config.toml
n_experts = 16
moe_layers = [1, 2, 3, 4, 5, 6, 7, 8, 9, 10, 11, 12]
balance_bias = true
n_head = 5
n_kv_head = 5
qk_norm = false
init = "normal"
init_std_down = 0.00506
weight_decay = 0.095
doc_mask = true
dataset = "wikipedia_en"
Below are experts of layer 2 (counted from 0) of a mixture-of-experts language model. Rows are named down (a neuron's output weights, with its number) and show model dimensions 0-159. Each number is 500 + 25 x the weight over its row's rms, rounded and kept within 0 to 999. Numbers have three digits each.
Before each expert's rows: a language model's description of what the expert responds to. This comes from a sample of Wikipedia text that the model never trained on.

# expert 3
Description: Pipe separators and line breaks in wiki tables, plus section == markers and colons, semicolons, slashes in lists, e.g. Beth Dutton | Yellowstone.
down0:494494501497481487486504431468490487499492516499528509504467455533494513506496531495479522519511491493518522512472485452490467508494478526509500489525522524515504488546507542460487457541461489488496452471490498525507523497493484522481497486495490528517486490471540544497485487535480486522506479546487478523518491468496517523527471519554568423522476495552492513495502506541447484540494462484516508473518500518537512460500491499509504499521465520504481501457475508515533429492521487
down1:506524529541516515491485466515535493503533501466506489497493497519529503529499454510506520494497503519563537531469459503475484498476484488535525491508537514501508518510509500458488499506483508513491499478492495522520495505566455518480467509491511479506430525460577498441509516440488470467550505502495482556483509467498490506521487487478515471531474485469453521435500506490490483476487503545489497515542495470525487497500495508458489489519491486492500474528518507515507522502448518
down2:531505462512488490451501525473463520506512483482509533507500483499442507510487513495546505493497456471485490507468496480521476535497510493488477503534492558472503453515544509521491488461533501497547509457507500459507460490540528495444501528485490467457491539498469474520530500472473476513517527461501517477526498549495523470494479495500490467472489499522494537461527483512514488513481528483462470467513480482454494464532483496456475539488482497518501500475484499488495503569490459
down3:509514499471510534508503514520513516484520483498488475503485481524477501506547563482473502488486484502494504516484532452501475484471516535474457537506492481488523507532527455498499496540527484470513518484498520495527506524514529475491491503484475540541485491502557509511476510476555451519510494529490472524493538488530515528489483506533488492515475489510473551491464529485475494441473524499471513436496485517501494492446515501517487475488489423455456472520453471530474488492487488
down4:510505496478499505486490466546490493489509495524526506517516504506507511488504473434488511488495573473507508529477466509497440482497578520467503483537481527508493491503532446489505530504463555461505487477515507500475504482491472543525503522538525476550461470476462495482499493563522502493521470507481537485484500504468515521482476506491499523489521500533523497537459544467510500507487484570493506512472487507510522511488494500450518511507455506488505529489468515518516524517465479
down5:500500483469495506466479525518521529514546500523475493483515490503487460526494523498490505503473476476478503493453547489514482520516491518501519475501500487460517477497502524560517503511556495464531488502490478474506545493467458523480531462513495489526533456509468540536503425519502551489450499496498543519495500481496519524516507534555503516502500493443528476469503509532444525492493480525458517505493472537504534507505500534485487544496511535478533477494543490521516513467501515
down6:483473505547465509511505543453476522508449472490519499523510441501510512522505523477508449520479519527504509511465506500524520495551488482502511447486532490488475490523472511551521544506486454503491535473491526518539501521517519453508478446529503529494501485504537471564511511498489479519499539500498486471504517447483511481519513549490507477540466464495506527515500487494531487512465516454544513508484496484466507466508510512503513472478500502486471524464551480502539525477501512
down7:511501521517506526461507448495560488502514528531507498511461526519493495432463532474470490465497483491558510489474477474474509518495517523512493557480493521512474517515494459536498504480495475508484490533513525517551502496495466515551498510498507488545443500480505504455473497521521448526501508488490457526487497484487487502510471499548517524460543501495460538525508516499474467509474490535514503509536537514499514509479478452478468472517494478484502515520492525497519459443485491
down8:474484518476527445501483533512493541511465517470489502521499488555497478494487493519445459487478450446460504496485537468495504489486504440506472514490473490470465496461527536505497485537461471493534540486527535493482530475504509505483482534509494476518495503523483468468511479508511501471488492499500546498460414493466565524497534470480480514465513513488470497524488494496502513473508498482489527555476486518493506493495522471499503508488505493553474488508508503539514473519512496
down9:488493534450493483530541504493511527476509521467548502516492511528507484497510506465493459467477477525457513500442507508495527496537484521477512520499504561495490478465505478514514505481453473474544492484454521535543512505538458491498523532517461490494503499458446508494511540515480494495512509479512526510486494496511502508533521493487511473551480488478501473504519507462465529487485518517464549485501520455541480499490448498545521498526493528483437487496473524526471471534510486
down10:530512490462505482508507511506475534553523488432506508528472482531487500498518484527526515488503525483493516521510526478511495512508460511479449490520492498496492498472467477497515496485490450501495532478514512468520470474525513519476536531508472511467523512492499470508479442483472506543508432492514478490448498408499486500508490493456467535477489453526483556501463510516507517473485515545526461515493509498507460503489452528479516498489490533487486496521501473517491466525517471
down11:454508464536471482484505499501501508495521455529499519535510467485498499476544468438469460511490467527485457518537501499514482511502522539506552473541512480500499465460483510540526493479507484554535505456513488511512528506518470554482506480493497536534545523478514529538526513503476478513537495504433516499488528493490476541529492504499521507487494464521556465535489497471519525465537530503508507470484480500516518516518493534500516522498489515482464528479511507507490497511517538
down12:494514499507523511497528467488479479476483470540513437518500498503518490493479552489496476486511479527487502544527521440484491516490484501516524559483461516473447519500557511467515458481522524560500532476522493523490499493498482478468462509520527514453476520524553521499536489496458517521488468525518494472512518530501511510524500518505505497522475504516541494519504470515488494499540502543523499557530510470470522482510487514516445476476531492516488507477522492536511493521477560
down13:548507466499515493498487530511488510488509489452491503504562533462531481488487450517514508449489495504524517484483506495483524469457520502468484496508480465484556477477476536525489500512489497490535511495504472488551480521506529525518515521500492482519540541537478453468462487446475531477488475517513509450507477480497468507481537503455519506432494500521481492476537502528516491463484487526470507459464478476517533515505533462486525493516509488546513491521530507482519542497522507
down14:470491551534476464488485540467508505504507486503484473507482452498482530458501502531494510508493500549467539471494447461468489507479519482533477523519497492498480510492479583504491516476538521478483510492503501491521500490522532509479520514453530470480544504509459468495516503493519471494534526532477499454533473500499558464491523486474499493534488512459522482456534475489504470475524533504521488462497508498523492486515502482497519535472520531455495498512488533561536527491497513
down15:503460524515481519541488505494482531480459497486525496476529519505483486501500521498504513526519535533472492533510477511507497477474528487518522500488426488477488541504533495463501473534464447520513499476495493507507490514501530469484493524522480461451500491514495516494515503504479436537509543499497475551528479521494502521472506471510544505549511511466494478500494478502496544539541546472453497494487496502492502492511503486554492467498458489530555494475518518531506520463571479
down16:459486462493519501510483487508530483504504460541505491443498512510507491481520505484538505482472489476477460514527506528486520533507484480520506588539526488532529539491485461460508489494511514543442486505501525523512473490484547487504481501481465505506497535513503476479478475522483501504534488506468484503527527522539512483550481515503523494490477452507494478542509508493464503542514461495468492455524485483492520468501550531536482540473477447525524502471478524516482485496511540
down17:466556537514486479483543494497501492534532476455477492498476540494460508516505532491516500502535512471509517493531524487497519554530474480469491510499555518446508455505538504475520517498588505478487488493492498495533509495482503471524502492501524474518476491536467490536489498519507507507470558480530480531522477541477530495498511531524496494508497467502511505469497519517537548475492493492485488453526479493474449559525502505477520488468509506462505476527496537457503492515493502
down18:492523465468491471473454488507486506544541506480499465501479500506477477491475476488517504471469480434568440498480559509484463520566475512517494518496509471491483523432479480501499460487526452517511522493483525530507511481518480509494466493507486516518449518485513472513508509504475493466518499505515487499505513469511502524533512506516524517485501504462439510550487522515513507485492510480508495506521512544526516520454520507492500481449454451505496513494525514465484501475483534
down19:493517516520488525532512502511487501511509481520467568483503537470488470497520520480489510533502499517554485499491523472518530505460531490532526462507534501451504522505529515495488469522504557520462503482465515500570481529508493476478525487543478506490504514539452489493492488487553505500494562498464485533493507480482490531468480486480465539439534480496475506508518493492472495500466504486506465516514494469464528539458506544522498481545507460502510517495528494456501495491507530
down20:501565462531522447506519479521516473489515501505503499499512478477503520455485488557500533538529467507526520493520508533501517481478506515480507484466479472495538502495492506517457495510494462537482494500491475508505511485520509536489490569491492505511482518526464521478494481487515524519469512503532535514483493513523456488499462530514499532498542526453527523505489535505506437528511531511475457512470518480493485574503442463502509501515557493486502504527497455473514535480474504
down21:536481508513482495530522525526518486540510507460484489487462495509514479566501462509515485464461458494519500458474530514472483471529473508491463511507500508519478548457522483494483483504504494462494514518477526509539495483469478539482468514506487463480491472495526481508545533495464464505503488526463469525486485465489486526496531502499486458535449504497494486511523518518509512488454490511489553539517529520539572458484476461500491492495483492532457467496480521491489497523487453
down22:466476507523500494512499485465492532515524538551495500480486527520485498530561497530479525505483523520506448506475446504470541546485503492500487474500478536505514507523480531463510512486500540504471512542503556522505505469493472529485530539492531503470522516503451503466509473515532525499468490508531501496475516495518491484525487493485534491498479477491458481534419529504499500511504487434481454536500486480470517492540516472517507473511486506497509538514480509475533484486506558
down23:467495526481515481535520458508470487545497502491443519502498470488530513478512570506494511451505514493577515492494485483435469527490466528477502516502509543508514509500535497496523535486517494506502520446543471507502501523502481455510532543532539515503502493513476492512490499503515518494519488459518484474448522524505476475480490532530467464535489498522462477486467453499519509462512533463473475470495504469518500471467467495472487476493501482480523496495518497488499554501484522
down24:496521459477511525488519487517476485499499524495514517471470497537513480495488509487506515535488521544475499530491516490513537498549521533495512488485477502481510532513483467500452451522506505490483486495494540465506489445528474485569461464481480536529501497543561500521489508500534517543498524520495474489507492476520505518497516533494536495467524480458531458490534511459554500489488538503442507507516547482512495498437500513509493488518510500493474488491440521523450469491510496
down25:468494526511499511483465509517492483476513517521489489529484509488514463489507483441491508473491534535517504497490505516528449502492529463464497476508485563492461446504504503488533519538497492467502461501519483505467548488487490560500511483515512465522519426493499511491498506512458541488506497436500542499498535524452490499457514498539506514460538501493456497490446495476511477521494479557535485537499456505518530519516470494485501524489491493496516525457488493513478520522492504
down26:498475497542522521478482490471462472499507477499457448506496456506523481493526470481469513480449486500523528544473496528509493505452505517465559524512505475469472531541479471529494511485496496476492503532495464474534522532506481489490523514468536512527481463498486466490497556472523445509484461499517479489516507527514550513491508503500530463499487497514471526486512485483519492500490504522542548506525519526533479446477538507516497514516450457503460466491517476474470475488493512
down27:522453525506483510481502498508491485519477517508516513514497483540486501527525546503504493485480468504515458542462493467473486474434475496484480508502486489504449505506467505462443531478507495521523472450529476498510514488497517478491521498467548554472533551496518483517473486490513504476501503515500493506463475514480450494517501453484486486485554457468499466484520516462504513493477460478520467473545501468551524517478504489523474503507478524532528499536526509479527511481499559
down28:509509500481496498509535481536520489483517498524517485471478507469484535515508520501535503457534538481562487515569508505485478469473467505493477489489439549511516554482472511525500500458502546507490511507517523506481497516488520546524492508551460531539464477502489512489516476524537539538470510470545543491512500522512527501467479526473474517454498489507520475497495487476560476490489493538498487500499499498516502499460482465485449507489433522490512526507474487490502518492502506
down29:485513481469512519503449503509548502529556489451480509507489509484553499526515527466464503498494512488526472499509526507497495524528484523510513533501505507485488523533516449501540497524497492481512529461465517518501461501498482515554454524509494499482505519444458471517470466517510508510485497499526469539473504469520488455556502481483455487510528475499504506524498469502481492488504484449492560505526461510497491529455518503565492475491496506487506485483510502470544515476438515
down30:554512510496505471522502475462542498511518557520501519488525514479536486529484516507534520481511521483523501458520520480504459473516480476452501478502488507451529508448501487524504517551484538498522468484548474467497496504458457514505538474512480509489484482521541523519491476503473481477512523460478472503476496525495467488494490503509512514522458515528542475496465488531441490503490543474506493462500514451474504496506486489474490488539484493452477483503493472460488535488555463
down31:526529480477532512500532497474491509485496517420498547503495524496506505484500494530513449515517540471479437438524499480486467514532517474462468467509471546495522450446508476478537489519502515496516533521528489484533474459547472513508520504505503521497471497505477521480517497479475516546492493518480495498525512525534518467474512492476510493500498496529548523528481483485481547495484548524500528488507463487526515473522488524482511490520520485486523474521505539441493512501533518
down32:504486556470517520514502506530509498495524509463506482554472502542490496461502517490522523523479520487454501520506467482510457484493499531491543429485471519489503494511479518551499498513557493507489500522555495466555513526505506489477507471490486462459484508496488515504535530462537494479476507560466508506515497475467492487505508462496442491470520510516506526453504477507496475458463515483545496470497514492493470521500471464539491514521518486496480466495471483526484519458466477
down33:494478496517498529467482472530512481501488491523497527506472484532515507526497485510503530529520525512498502518492517475507481532478513538542489509462472474430514484457484505485517508489492497556491534487467486508534465534509496477478479473491555497484491541482510512486500515509537514531467484493490467534538492466529572488482496521503547478454512542505535520505549514534527493498469499468480508517550524511470510520451469499541467508510486500476482489480468455489457501475470490
down34:478468521493510465494491481515472489492480506476476482494478509485472516498491536509518460495471476476519511505493530518476488517479490538478473484437489488539495544541458525515448519471512458519474461516496498488508498497459482496453484533496484471487489461532518463487520563513481528509447476496509534488481489479519516532497520516517493487454542461468468484517503503529515492547577490515524519478499540505495451488547511516524529508477496548493515517472494529506510522489499496
down35:576482530495492529502524489487494502499434539513493476507472538489554491440464500519504488536464493517483500555459518510498506527510543503477509502477497522489510534475503474495511512490467524504491503536540516498498513471448512482477508492455503438506481501502497510520494530525502478505501484489473488507520519454485451526492507462464476494492517511487567497502474483518480489531512520500496555519492523483485493507540469482493509535506516483566513539455484475482513484510524487
down36:486483556482485486477516499508456540495496505517514505465484492537541532518466540482518463532458518525480470487511472483473513512523536458509501495546456473448515482532472523523463513507507495483511481489532528475504500532534520492503520461476469494482495505484491467523489507506511496514501530502532501465501525496501560479521455478489488480491517460478514462449487485461476503491511485515468486515491531517540503506463545511468503566480498491494533473517512477468521524556486530
down37:434514550505511466496477492506517518490499516453498432485476502501478487520492472500487483503489505474484510485437521539478520522493530517543518515488538499486484481503529491511512494497509510517520525486520467493534503468527443525500515482506530495525537515504456483474433447481476517468478549512516467499477492497520508477538496501515487530508528486488551570545534495449498494537504506509480496496477488537545532470496485505475522508512501496508442512483519508495493500505488528
down38:488488443487484473452498515520515495462502489489490481508472465511455462535498483489462549506534480488513521450495539491460468507555511499458497500531504527464485494507526519470489471501506505486523558530463518500474470523457531506474471472511507544507503466492527506522460540514474475480451509512509478504525523473510510517486492482534526447529500506497555524522493493525502509491495558480476523553490516543511526480504493492502503497509497514510513475500482450487513543508496481
down39:507557539520509500494514476493489488464490513517465511498471495523422493494470525470540495504518484508492461466503499493487534468525473523507477469500497496515458462514531510506510521486492503484505488469476504520492530548558537512499458482496496480485505547500485515510505510496482520498484503516503467518529486514542498475466497538507540537548472487504425463518482475490501541478511524536482485445470512494468490466474518479471551458464516482510509507481489546474484520516492495
down40:546486515475472522475474532515516529493451505498517539504489507488477528544508482482518525499509536511478501480530493507520521480511526511523468539458481495497508487506489487558524535523484534525536509512499537502480493472528486487509501467525473489502500489530463497512482506493500468503492494486536419496506532486509459435513459463475502518566540496508599513479477496478528495487488525487516489503489462479555496467508495508473499544482508507505501500488469503515514490510510533
down41:505541517535471473520529492506532507485532486469502499513493493517534548516514507494472518517471495486490534541458472516507457467495497512509523467505471537514512501529476519496488499481510500505442470517514469474455522548513472517508522506533466537519483484455502539508441495509498485485526462496470527500493498503477501466527464516493500500506511510507499490480496528528544518505478453535445500515510485501489482433479489533489545503516470453471514520557467467467503460485505473
down42:488492449556473505485482535469521487504537438484543512524504493498479514479522511507539512479484479511519498521485482456492510507514510541449511504477479492554508581530535490474526448500483547504524503470523550482503515515515521519519472484509516522527521498523507495498534498487518517480497478496491548490525522534483514512497530494438474514484489539526515503541506491495503501469543513467457486502516517468494495498490447504492486453521516506504486515519455509511477461532530498
down43:525526489514565532459537474499463493485443492483506498534494532461530490494521528490525502530494493483479504517516472482511515554504498478529499494514488493500515505543479479502481487517497508523496516467502556509545501517476528476539505487519527510481475527540506488479518537468479469520502520500487477515506459538486577532507490506494519492496501509491475481484496482483504505445450505482493528511470516463483545496489483493511497463486519513527551556513520466468519544486496563
down44:490516484540477496474477480484541504444532472506546545462531506476474481489488494522490509481516482501543526493516500525530544475486510474514487498507482495508553485514466473494525481497505505492575496440491510514517464524500520477494500518481526545529532523498514488496478498510490502490518534476520526469455483496509532526510479519531530494433535529503466501485496521504484506497517549486483444529471509473518511470543550502527519502487496518493495502516517504463543555490509535
down45:528545480477483493519514481466511493526525470494481575531474482503498506491533498514523453482523521487528454473500541487508475485522504501426478482496531545489499464459476462448513516494456526484483532502534448509466481456505509467494506471479486556481490535491501497527511510514492493472499506495536529475482509487523509497531489504463526528508506521559491488496484487520480550516517503506496513503531511495516486465512501528469508520529555506502477500531490534449494520479514507
down46:450521516502494509513501522455539519463522526493499486492518493507530436517544443500506505501474522498556481474481466478502452494505549455483510503524517505530497488494482516504510512449539509474527506458538502498506498484513537511476508518476518465496493503471482522509536496475494490507498516471467498505511520508479490502511523497486501573527510519471447501506513532458452530456516504561502455525454502527492491463488494531500518530503474503488494518495518477494466521523549522
down47:517524529523486505464505551475504472490488490513495521458486527488505469501493521462518498488498502499500537488518503521476505503481503461525474507530471463514496509531482509509535543461508505460513564499532489503522481519525496511489530479517529506491470512558481508467529520524464504507542471484460519467485522528432504475517482457496498509467450515490523482486547463493524470480497506510537492559516479536512532499477525515491502508546457502475492489510508457480526526550498457
down48:490487426508482491481508526520512503488534496541516543521503532480480523534456504507496482508520496450477525481510509508483475502518521545499500471534467469513518502552476503508478463488517528493454470500533526503519503487485477483519531513563507499522532539510493493487536447439505516514492478504518470465488499504492490522500494530484486477482506482522494481468465458481502495497500485528499544471480466532528472438458441521500484498549503546526522493516517512502511496526491528
down49:543509481548526496497509520548480487508507469539476509520476472512506494512544501502520478531503486503499478483490474520491505507501497510473463501507464517531486516486526526495518513489509519458542581527513464504455533446528461462508499516502515575506508476492543520514502518474477477465484503497489500496519527570510519521511538499513535516529507518541469510512511508483538517498506535490505549507520523502515466524532506547483469511531507474513510557494495527488448486503504506
down50:484492499538475522515495513507521506507476446459543493457499458510493498537490507519495528502535469447466503507475479543485513485516496466478494526526521491475540492513497455492517508516496518552482499509507508462538499508474472534498508479504540518487508460538506499525493476470497480515535493545511470529482556493481502474542503468548535480485530512482551507516520481480493536481476502481516539486509488479518560475509495523531510482505472474521482492565496483504462468532509540
down51:477491506452527543502475511524475490477472486480464543469536494508515486506501464498525453520569465507532493485468489535521524526507504477458474494475465455503500528483481474529469470528484472531517500543544553508513495490494523456465488456519508488501515508536458508541491540479535487538500471487493488504476551458521518493470485513501511479508477503482551505509522493499492516502513527462505485504494501448514529513503483468511528506498526525496497516494556459530507490527500508
down52:512506496515466472489520511508551499446564507471501537497531469472505497481483474523495513494490503476539522502537515520526477481511489517467489460508461500473479517499474537497537491496524492460552496484459508514532513441510485484489481490483506511518479453492497486486468489507540497477525521520503570482423509513476486469493476494520517488483502505483476554501517493474491511446461510509531468534467494449498495501474476506508507501468528505495468492538528462500488500505450493
down53:499510503481505521528532474526488471501507494534528523486505518500509526477518536481503550482499491497540506483486464523517493475496523479486488487477476487527500510519464478531529525465511467536538449508455521519476438477519520470486441507491506547479485526509498501482491558509498462508493487560474468483510505483475515506492519506543543514509488509471471499479510547489510503417492510528511519547491484462462486505496545492523478496514479512497513465488491535504485460445506478
down54:487463522490500481482541479543493479524485531534531484535441499489517529490536505475483536510495525505573480481522453508497491478499466533515513501472478521518514545529556474476494489518509498512505481529436513503457494449482514448504422469497501466472497510500505526528502513516522515497488498494472496485489532491473486497493485490531485469516520509485507531472491494501532502488515468492584516522501491478450457505507522507486504497518504491491544507494467531513490531496489487
down55:500505473455477523511528497515458451525488436524498558519473517504493555497509538474518507458516492501503491505519513495479481565489537504478501518486499505508515504513516447510472504504473528539483508489479496484503535451503466516469481515498506505513471468485563484528474473549511474518498522528493491526533513481507539478471487510491502467494474498502502551555513467526481510509491517521519489466527546519517494512508497536500496514532497508543472483553518505519478474504485440
down56:521511467458472491514491474527477502492553485500515506532518507461551521538495498483518486535534460511495489486487508552507506477458506508487514488496459508501481497513498493498480509523507502490539516469494510493509463453548541498469491539513465516578499462486509509465489480511518519455480523501500533486499462492494489510573469493507439505504475503509541485478545505505502489516515509522480485522469511534496543496499511484527450471484482534489524505513524543546547513522522512
down57:496491489523471486488448523482515458464497463494518508483490508546536478523509508530538494463480519484508518499534547495517456538470490523485510511450498505484480495520492549473533452481452478516481541474490513471504506483512467533462487483468494458461494530536533487531484477501498533493475489481484468496508517488477510468512482475478528534480492467506500531527490452453536517533501526513456482505474487456553497528516492475477488491503511502533498505528461481497495549531510516
down58:463517496542512530527446521506548484476478494513499491457532478544519426521537469525507499448500524484523493508496460482529471506508516489496485504496508502523479544514497518490528499453529516471510525487531535513513535510488489512520516510496530491454538479493475485483494542493517477493490490476435474476519523480498489536499542505470503530537487549480508485535521530495458556483505525476537477532460485497504524457494520538515470516511501481506487527483506509525506508520534515
down59:480506508519538483493449475513529521497478470488482451539498524473550507502524439510498481511493503487497476542493517489487476479490522498506562485512534520521508500503494480504500506476487503507546492502498455521519510471507486497530526436496538484489494512479469516519497509462494535522522483489473500500486472440456458484539444456452521485430523489547529493508527510492494518517520503506507513547478470506542484485512500501482484514507497532558504528498520532470504497491471481
down60:470549485473517449470494481485533471505510533568529530488523490509480498495486541473499516490536507485448501492502503480500550523497514468514521480527474460477492460503469532507493510480539474533506522476494493467536528490527551481491485511453490543516533550484495532499492474482534507482499495467528517497488502493517494497528501524521503518489512484458511465500503544467524492488514497504514431486470480508523431517496463519518507464499538534491497538512487503535494492495515549
down61:520461492510496511491501532475531512492463486527489514514529483524536526516519533514499505492494478453475543542483499472501462454524472502507512463500463500476460515509484511531521508519488532491503521481475454460475537479515489510509497498453501457505542492460512540510506485514500490503499461517517443531470511481479520507542508485493473467585510509510535441497488500508530471520484479442523528513520503506524500514479526521495504477514541530503472472465521497525523450503477486
down62:494480483512466492472458465505503532516469507484483510532522461487527537479548483496440497490514497456498468511543482530506454523484506487520498511447475543508525537469531493524541484513499504478508503507510502501505509492471505508539494447510498484500489513501521479516459497467438478497457438523498494485468523492495554478440514501483518470548528529503524507527516523509535495499503504481527494521515487482526514499489492527507469502480527525472483512469518546455482463484454513
down63:469506478503538515509538475526501499473468526500481465523533465505556521514518505551505501473507520475502474497539472473507463512523504530538517513507448500535438484506510477471499500519502497509498483478461476541459524458469484507513483494519485547462460486506493506489530509536528492543455482481500511522489498524544519442515494560509534493504437500508509488491508506518505521525502486485477508473525524479486484499489465501511516470469545543499469506486471468517455484519496511